python train.py --n_experts=64 --router_score="sigmoid" --routed_scale=2.5 --balance_bias=true --shared_expert_gate=true --lr_router=0.000529 --vocab_size=8192 --norm="layernorm" --optimizer="adamw" --learning_rate=0.00174 --max_seq_len=2048 --train_tokens=293500000
Below are experts of layer 2 (counted from 0) of a mixture-of-experts language model. Rows are named router (the router's row for the expert) and show model dimensions 80-159. Each number is 500 + 25 x the weight over its row's rms, rounded and kept within 0 to 999. Numbers have three digits each.
After each expert's rows: a language model's description of what the expert responds to. This comes from a sample of Wikipedia text that the model never trained on.

# expert 37
router:549481513502461500514466493494522487540478456503544488498471588483471467470488491519495480481499506505518530489517486541517430494504508518449516505507529509496530540471454499515455505492516519471503499535444469515548512491493542506527501482
Description: Institution head nouns. Final nouns of organization names and role phrases, such as School, League, City, company, officer, medal.

# expert 11
router:483503531510484472470527459460484486523546485493525485535545487509512509474530489502498478495535508495504543580519504502470536489475516530441475464501487510510534498497439504495494524515469555486496496479479460488465514475466490512499484490
Description: Line-start markers. Line-start dashes and equals signs opening list items or headings, plus word-start pieces of technical terms like Tech, mod, hyp.

# expert 35
router:498472516506505529492449483511497505540474543498529506525484536470506543486490507516487509517473510478504515478482514479480500505455486477490462499498462491467500558476499510491466506540505474515477449475495500511529539513486539514542512461
Description: Closing punctuation. Closing quotes, parentheses, braces and commas ending quoted titles or phrases, plus as, than and word-final suffixes.

# expert 46
router:504528473488547490459475539531478487560529551485511504477522506499463499529492481566569510520511513525553497491553517498480495448499474502548504496488544487478459507496538478454481484481508538493476518483521503518495493546495496456515484488
Description: Verbs after to, times. Verb stems after to or for (prevent, help, take, make, aid-ing, protest-ers) and digits in kickoff times and table counts.

# expert 38
router:499502432481507490511456488504479480535503503495521505505513450493510518519512509535501540504542469524526499545502558485489503481514507550510475563568522475500503542502510470473519514542507454483493503507477487518535483586514510445493498496
Description: Parenthetical punctuation and dates. Dashes, semicolons and commas inside parentheses of birth dates, species authorities and match venues, plus opening brackets and Japanese characters.

# expert 10
router:482479502477491548459513522525512557494510491497522492477506492544478549481504514502506512521494473508533529534508534470456527489494462484503493481506519524511485515482538526468540483518469504518498484494479539497504553519515473489488488472
Description: Line-initial name starts. First tokens after a line break, period or quote, often name or word starts like There, Yes, An, and name pieces (F-élix, X-u).

# expert 32
router:477473539534499565456487475500501511517490538471491477467515529495477500511490452523466502522558507552460528493474520473507550477524487516491514483505560554514522461493512481452477481500478495511484521492529505517517548503513504536505431489
Description: Biography opening verbs. The "was an"/"is a" after a person's name and birth–death dates in biography first lines, plus odd foreign word pieces.

# expert 63
router:497559483493507473521513481519478508525519521495525538522520508478551500538519509510517461495486483526488500474487536498477436522513533535493489475497538476509517503506472473490490522497484499503489523485495496471519522517486486499490488510
Description: Mid-word name fragments. Word pieces inside Latin species names and foreign proper names, e.g. taba(ci), Car(ra)sco, Ferrocar(ri)les, plus the word in.

# expert 57
router:474514536536498458488485480521471469500522504486464522467497501501524487506469497509489493500537527496529510516488527469495507503502486523463487491479504495494542501469481500476539494550477518532555525506483494461486485517535517529514487518
Description: Space before years. A bare space token before a year after in or from ("in 2004"), plus month names and direction words like south(western).

# expert 48
router:513457509508523518500493505491507505504527507491490498494523518507520524495506520501505461531492473501520478506518491475464498523504481503504494484514515491483470512492517511506503470509538444537487495496463493517491483480504485507525491460
Description: Plural nouns and endings. Plural suffixes and plural nouns after the, their or other, such as cities, forces, events, them; also the conjunctions or and and.

# expert 19
router:467503499531493459535497461517500525518521538506518551490474474484476484459521470490534492477469474549490531495541521511496541466519522504526498494475503526451488474476506499507525503480492523499439472474517544522504509481531499448511448481
Description: Personal given names. Given names and name pieces in cast lists, credits and tables, after a bar or dash, such as David, Park, William.

# expert 29
router:558467494535485500534475495459490489495496506494510499516482505483492518483531447554504497485521489519499505498495517510522528512544470540467480481510525485481504485498529468477451471531478486529447482503491518481495492517554522536472525499
Description: Dates and numbers. Month names and digits in dates and years, especially in tables, plus century, years, country names and first names.

# expert 42
router:505505497485516490511491483515469524491549497485515506495473510457485485508481456497492485492481504483535468465500507514486515500525502496484527537510470495512525513493479461526483451497461528529498447510517495473511556546475494534486478489
Description: Parts of personal names. Name pieces and proper-noun parts after a first name, such as Singh, Smith, Paul, Creek, Hill, Park.

# expert 8
router:503507494478534518500506479522493501467518486522482510492502461496502514497483503500467517508559522521522484524502520498484509521503454488476506504487525486504469482485507504509535477473542507479471491509538466478496505558510485481484486487
Description: Auxiliaries and main verbs. Verbs after a subject or "to", especially have/has/had before a participle, and base verbs like make, create, bring, take.

# expert 40
router:542481480508481471466445514528488531473482501516523511519463481469485472477513501521515509489476548517499520519496504507517536520525504485507462508519514474475475501476500498505511522489505506509486460471532517517505513503489474481490483510
Description: Table digits, first names. Digits inside numbers in data tables (votes, percentages, times, weather) and common male first names like John, William, Steve, David.

# expert 4
router:520481487494533502490491541463517511506490509453502497536526479484500526511531477480507529505489510485508497500532541542486487517482510541524466466485516484497464526492525469529472516490489452448505519533457500441445505552502454470481468497
Description: Modal verbs, misc. Modal and auxiliary verbs like would, could, will, should, may before be or have; also table separators, name-following words and word-initial pieces.

# expert 26
router:489523488491455492474520514505522550493491514491500467486534515520465488485492470487525521519512480487527540504506544481538480510535489543490469503505522480459460515511504460495479497483516472531496532477470498462521517515501514514485507500
Description: Year digits and headings. Inner digits of years after a month and day (2'0'06, 20'1'9), and == section heading markers with heading words like Early, After.

# expert 39
router:524493522519478498493493495470503481504503520519495487501481525512513516489528487522495493491498434502528498497498505497509505517529495468512489505536524483510515513492490493466487440509521467500491482517502446507478493503479499509476554492
Description: Possessive pronouns. Possessive and object pronouns such as his, her, their, its, our, my, him, plus some unrelated word pieces and digits.

# expert 27
router:484516474493469483531467536498473484504532544537515469458495504544479480512532467505527477508439469502530455535504525538478438547454483532503525521531485451478481470508477479543471505511543437525488496478515533536526476542493520508518461512
Description: Copula verbs. Forms of be after a subject noun (is, was, were, been, became), typically after a name, as in "The house is" or "Halimuraenoides is".

# expert 45
router:536495503565459448518560525479503485533503458490511495544530518547535504522451530491467516542537504523497459503490488533486506489481515505471484508484505512516475495526527554481552490503523481474502489505516472520512482466487526503443547534
Description: Adjectives after the. Adjectives and nouns right after the or a, especially ordinals and superlatives: the only, the first, the largest, the native, the original.

# expert 14
router:522459479522523564508514463509445462517527525473544501493500500474463461483458530511527519476540494516527502468542495489462490484490524537488472464460512499520488532500480480515469537523520520506510486483499483531481527511516538457490522523
Description: Office titles and pronouns. Titles of political and corporate offices (President, Minister, director, coach, Governor) in government text, plus subject pronouns he/his and table pipes.

# expert 16
router:490469512509519507497482482509523482475483520494528513531474518431473517467508492495511522452487469504533495494493489489463477478554515519502493455489490521485498525509521501533492500544534481524491454505458536451522507487505508459486473451
Description: Prepositions after nouns. Prepositions such as of, between, against, about right after a noun (gifts of, school of), plus table pipes and semicolons in number lists.

# expert 25
router:514513511560497533465470478466502535482506501500480471533508494486564521505508535532525512529460511512501479505484505533513522488466489527534516483551519504498465488530502497524473464517507465515450499504495484494525521503456479486468519454
Description: Sports results terms. Separators and nouns in sports result tables and match reports, such as bars, semicolons between scores, season, goal, victory.

# expert 44
router:511549514475492531461500460476488516495521520510494539490490525472497481542481528483477507521473490491495504474484502509497519455470492533528539543480485465465531520509532474512476467494486503486493486530427528488464518518518462486489498471
Description: Possessive apostrophes and conjunctions. Possessive apostrophes (Operations', Deadman's), "and", "their", and closing == of section headings like ==See also==.

# expert 54
router:495497546505537504510499498493480494505520495526475525508498488492471501508455515496444517480457532464482512466536535492518454494488482533507503508489457506510486464515518521479490518497523475499552504559475508550492507536493481493497537524
Description: Sports table headings. Line breaks, capital abbreviations and header words in sports tables and section headings, such as FC, MF, Team, Cup, Species.

# expert 31
router:481538529482465526479485485487476544549516509490498484511512480481507492501516486521513489513521477467533489487513507492498460493515477452532447477531525474484467506526450510506499457479526529508501494539492497498543517538497472508472498491
Description: Verbs after subjects. Past-tense verbs and word endings following a subject, in sports narratives and math text, such as won, moved, awarded, which.

# expert 36
router:481506519534513510520541506470540510499490536514523538533478490527549537551472504491505462456529446495486493462466518539547541499521509562521506501478482477501444502543497477482542513505505481495516503481479473536469481481498485502482465527
Description: Word starts and modifiers. Opening pieces of words and phrase-initial modifiers after the or in, such as late, early, mid, northern, opening parentheses, After.

# expert 62
router:510513470465503498462486464537503477504498509499508518508450516511456527457517558505484488530491490512479460521486508480489465507501496484502519494504542473432503485545501525515518511534498525488473507489455508499510513492519540500506476500
Description: Paragraph-initial words. First words or word pieces after a line break or period starting a paragraph or heading, such as In, On, According, During, It.

# expert 5
router:510512443518467517475499491503469479529500479523508555510502480498507487512500460511515461558541489511527550527499529523512523497473480535494460522510497495491490485500557502520487533556513480483468458500507517454496488552482491500497512515
Description: Table cells and kin. Table pipes, digits inside coordinates and table figures, and kin or person nouns like brother, daughter, woman, girl.

# expert 56
router:441485514529499516511497494517524498507527492489526484516508512482449460472495516524501502517488511478510519467500506498507476478470495522537443473508528507495517532544518519500481481466514533490543516507464512526521499494491522468518489571
Description: Table cells and clause starts. Column pipes in table header rows, sentence-ending periods and quote-punctuation, and "the" or "with" opening clauses in election and statistical text.

# expert 1
router:507478503508490475545513488489495543514522530476510508533532500483512509496477503532526472466507532484484528489464533521503501508477537521530521516513498517518504496499479468479463539528492496505486479508482451474511491515558512527507482495
Description: Coordinates and particles. Digits in coordinates, years and scores, plus prepositions and particles after verbs or places, such as down, in, Street.

# expert 22
router:494514511527489533514537527486518485499483503543537457504521464478507507475425537520505473488516487494504461496501514496458470503563465465511477457527504490509533508498511489474504504482507470535527493511525480516495506481525485469477522483
Description: Noun starts after articles. First word piece of a noun right after the, a, this (s-crap, f-ish, dis-connect); also sentence-final periods and digits inside years.

# expert 7
router:528510502503497494480554484509498471535489532523527519499496509483529504485445476547521498471497500537506472481528520511531495527477478526477491489547492499474482477496486477511472512519548522498541467492520509481511496530525539494478554500
Description: Dates and openers. Month names, titles and sentence openers after a period or line break, such as September, Sir, These, the.

# expert 30
router:480538554471484513514447504491544530496517501510495498480497476546512541516506511471502513491534504504539528507513529502520491502489517553492494494467459466514521533494503478504449478476503495535512543484498459519490522574549511492531478480
Description: Mixed fragments, Cyrillic, URL dots. Cyrillic letters, dots inside web addresses and abbreviations, not/never, quotes, and word pieces in bibliographies, such as .cn, c.1657.

# expert 50
router:493500482472558531495516539545478462471488487498514466489503518508526492463507499511501467510486458458535510505471496502532452454517492489546502507534456535531533515526537517532483501484502491498469455478535518487513511479519475448492525489
Description: Media works and releases. Nouns like album, film, song, band, series, and "on" after released/debuted, in music and film articles and chart tables.

# expert 24
router:494493501507520515517485548519491512461465544469527487528512481497504504529488476498516532514491520525443481488477495526565501522477456524514469489501519491476463505499520491458474494493524478496508506545523441522518547481458528535517501501
Description: Place names. Country, city and region names after in, of, New or United, such as China, England, York, Macedonia, Pretoria.

# expert 52
router:472486516544481500486488504459500515518526481514513494476542502442500488516470499511478467476519547564489530489461522525479482501470514509466515500500522530488461479496506470467496473498504501488485470545502510466545462511508544503538513536
Description: Route direction words. Prepositions and compass words in route and transport descriptions (from, to, through, east, west, south), plus place-name starts in tables.

# expert 58
router:475512512530500493529511491462522489462552488526507497499530508471534534481498511523514505496470491504501486468446519453476525496548473518507513470552562484501507495515516509524484553477545475497441464533515499466506503545499476478524559490
Description: Location prepositions, prefixes. Location prepositions in, at, by before the/place, and word-initial prefixes like pro, con, pre, Me, pe in building and place descriptions.

# expert 34
router:509532498506466489458535514493457493551489538463503483513491518533476492495513516534503518528516505512515514530501534536558478527487536485518490486523442523500469456481491499485499516480462508522510524545536449498524534503501478504501460494
Description: Words after numbers, spaces. Spaces and words following a year or number (1745 cookbook, 2013 timetable, he then), units like minutes, days, billion, County, Stadium.

# expert 60
router:517482506521510500465498521547465456484509532507501455488538505522487461505427553485486488507504559501496528486475532511516456503475541553501519497507520521501511510503494495527526549498512511516533565514483507528487463502474460478537496577
Description: Sports and institution names. Parts of team, state and institution names in sports tables and lists, such as New, State, Ministry, Supreme, Chief.

# expert 41
router:502509497485514499532482516474448487574510520521504500487489474507502514543457507537532489479536513475479492530487536474458508504489514499512488461524519500499507514516512500505509525483482504503527500511527520500510503561519505483504504464
Description: Tables and headings. Line breaks, section heading markers and table cells in election and sports tables, plus opening quotes and vote figures.

# expert 17
router:465501516492476483503466491459492499510497482523548443510483493515540505496519487530507498471526530514466475485489529517506501514537478499518491496490482507500536502509502537444495474521565462533516446491552529507536497481493504501523528507
Description: Nouns after articles. Nouns and word pieces after a or the, often units, models and versions (ft, mm, model, season), plus commas in descriptions.

# expert 43
router:510525538517492499490528467499468537521514487529525482512547471465456526485450451498501529513504494518514527483518525455517489496472534506526488495532524515478530508508516486478517505479518488500527481509495464518501501515511525517489492557
Description: Nationality and party adjectives. Nationality, party and place adjectives, often in election and results tables, and year digits, such as American, Republican, Presbyterian, bishop.

# expert 2
router:491494492535496526500516490475537522482503481484448516543479502474481504526524499501512498462443487444515500485491521490492454524502537488520517551502485536526533502426491511498514475453532501432525535476485508494477491501454519480530500539
Description: Nationality and organization names. Adjectives and nouns inside proper names of nations, parties and services (American, Canadian, Navy, Labour, Conservative), plus table pipes and word pieces.

# expert 18
router:512555499521450478495474509468473511535507463477512508456506486511496512531497483520536484508510464496441526507522526531499516524467480512506497493499496503485488458460528459469534517477497513506504484486550488466535508525517512482497490474
Description: Separators in lists and tables. Spaces, line breaks, pipes and first letters opening entries in award lists, credits, race results and discographies, such as Won, Nominated, Starring.

# expert 47
router:472539461501531527465467489502509433467528540440481476510532456521481516556484461542560471528515518513479494484496509506506540535486500517484462480492528539499504460493507456492508511491505499532518491494498480534440487536513513518503478498
Description: Foreign place names. First pieces of capitalized foreign place and personal names after of, in or colons, like Ra(zan), Bar(uq), Kh, Abdul.

# expert 13
router:542511447483499488492490507503506495517490493534550528432529511532497558505505507496512481463516532544510553487545537484487521482511493524496516519479490478446509522494494473519471470538496489500473484541503478496491523527498494453533480460
Description: Foreign name fragments. Middle and final word pieces of non-English names and words, especially South Asian, Japanese and Slavic, such as ram, ar, ura.

# expert 49
router:465465458500486494501512467570536470490472513512541522461483495481557492490499500480488507478465480462516515508490526503487465486531498523488480520501489505446473495488491502531520509507527498475535534477495514491501506513513528475503554505
Description: Clause and sentence starters. Sentence-initial connectives and pronouns, plus was, is, were and punctuation in narrative prose, such as However, This, After.

# expert 21
router:521498514516524506456498563562499477523502526527463473507515494528525540550488508517502524500486511478477504520497538548523501550482518542541518533498488521512487464485554497472542448553477462501493532537491511478493486502524534442469481521
Description: Articles before superlatives. Articles and determiners after prepositions (the, an, one), superlatives like largest, highest, first, and line breaks in sports infobox lists.

# expert 59
router:474508461461520518488508531511490487508502491483498464486547462491490513517502494540523484460499510534495502504479501496530485484471477517500551472501519486427490536552529446532496503531537510478531510485483492521476518469531524495482454538
Description: Plural s and quantifiers. Plural s endings, quantifiers like many, some, all, few, however, and articles or prepositions after verbs in careers and seasons.

# expert 0
router:473487502531503435490536493540476524546524493503521511517514478497558537545526463528534485522530493497480526469488494480493515538486515489519508500454476515528493510478488490442515513491517508512454468505520504497472482511535518464503538486
Description: Table cells and prepositions. Pipe separators in tables plus prepositions and relative words after commas, such as with, from, where; also art, music.

# expert 28
router:514460458490564500521483494530484484467452502467542514497520506483465522501513524503504532514524535546485511505481531493494461509500493507486485508474513492519496520532518483474522476502510479499493473530527458524504508497483536452507511514
Description: US places, score tables. US state and city names (York, Angeles, Missouri, Alaska) and closing parentheses, digits and pipes in sports score and result tables.

# expert 20
router:514481519519503541480506496465502517521539495488493467504557516531531518464490534514544495457482530496538495478514510451534525512479495529489483501527489538495503498512485489524516490528482500497546487508517486526514478507484492507498501462
Description: Hyphens, dashes and separators. Hyphens in ranges and compounds (13-14, second-round), list dashes, line breaks, slashes and percent signs in tables and data lists.

# expert 9
router:511519530492473505509533469510488478497547473495456514489528494498505520490514505512501511543486504514497478514470523488480549506527466511522560514514531498497525475518465490515510499495501488485527424492483481548475490497488492457525536541
Description: Family nouns, year digits. Digits inside four-digit years such as 19(8)1 and 20(1)1, plus nouns like name, father, parents, property after possessives.

# expert 55
router:512508521498508485525482519477506547532550485553497509500461493475510521510474522476479454486490503509504491474502520521503445459483491499521530482492509527527513536505514505508519501547490491518461488494532514514478510517496518502494496519
Description: Predicate adjectives. Adjectives and participles right after was, is or be, such as important, famous, available, known, considered.

# expert 61
router:490484544534506483507481520546515526489520476494507512505501531542500548515520471498466549478506473509541508499482553509484488555519506517441431497474482471507526496462486480467466476524464505558522492531519558539474527538553502520530488486
Description: Taxonomy and transliteration. Latin taxonomic name endings in genus and species lists, and Cyrillic or transliterated word pieces, such as idae, ensis, s, ales.

# expert 51
router:529521520492479534513471476499506531479470503483504552488474484483498492490502517503459548498522472503496512476543525500547517493531482487509491511488486482456475544493492473498459465505481536487461516532483490525490510535487482521510490461
Description: Plot-summary verbs. Verb stems after a character's name in plot summaries, such as visit(s), return(s), plot(s), took, plus table pipes and brackets.

# expert 12
router:496459479486473503511542509520451540472498516533471494471465460463537485495501512499500499479530530509510499471512501468551484498482485455510512560487473537513511505506498498514448484491502553524500508506503544457486530542475481507515511506
Description: Verbs of saying, doing. Past-tense and present verbs after a subject in prose, such as stated, worked, wrote, supported, finds; also as, that, who.

# expert 15
router:474513486495524500500467490535489491467544522493479523525496475524532508541495511516486497504505504547489526512476529452456513474518470506492499507537487489494483434504542481512519475509482518505527554495506575499485531492522477465469464505
Description: Romance name particles. Capitalized article-like name starts such as La, El, San, Los, Un, Van at the start of table cells, plus spaces before numbers.

# expert 23
router:487506535523489528500481506503497479511481511464511515509491506518536493531461469535488498476547463477474482452534494501491495455497502530470495486501472529478479481496502533455540504506514510523503514455514518496466521502534511538500539530
Description: Clause connectives. Clause-linking words and verb forms after commas, like and, but, however, although, including, plus -ing and -ed endings.

# expert 53
router:506513496496551520475474499472500480526517498532541451514491460485489541491500523560502504507498508513537516504495527507538493481441502500495478440506527509477528504491540505505533510523513464523482523457520494518540481511541501503483493477
Description: Words after prepositions. Function words like the, with, that, for after verbs and prepositions, plus capital letters in codes and formulas.

# expert 3
router:514513466540503468493479479478508533497463515502482487527492531496475533503497487512474504487521463486504455536470563469455493513450495508483485501515529485459537468489484486501543493519512529523526509480516514495458508544536523458487464536
Description: Mixed digits and fragments. Digits inside years and scores in infoboxes and election or sports tables, plus scattered word pieces like ac(cusations), public(ly), (refuge)es.

# expert 33
router:543510488467529499525484467489502479476519531506501516473459536475526494492473475490472502524502513488508496451561513469476451555479517495464469508513504496477529532504471497491531480546510454500529500535473528549496523518532513536576494539
Description: Infobox line starts, years. Line breaks after "Species of beetle" headers, digits in years in club career lists, and word pieces inside names and infobox labels.

# expert 6
router:492497518469538506484505503512516464521504499485496480442483512479493482475494549553456460481483517497527471561540520470488463461529477454459505556494525484495487520505501495498529518480517473473571468462501441531511518511520462508481527544
Description: Digits in numbers. Single digits inside years, dates, scores and table figures, such as 1 in 1889 or 6 in 1960; also Thai characters.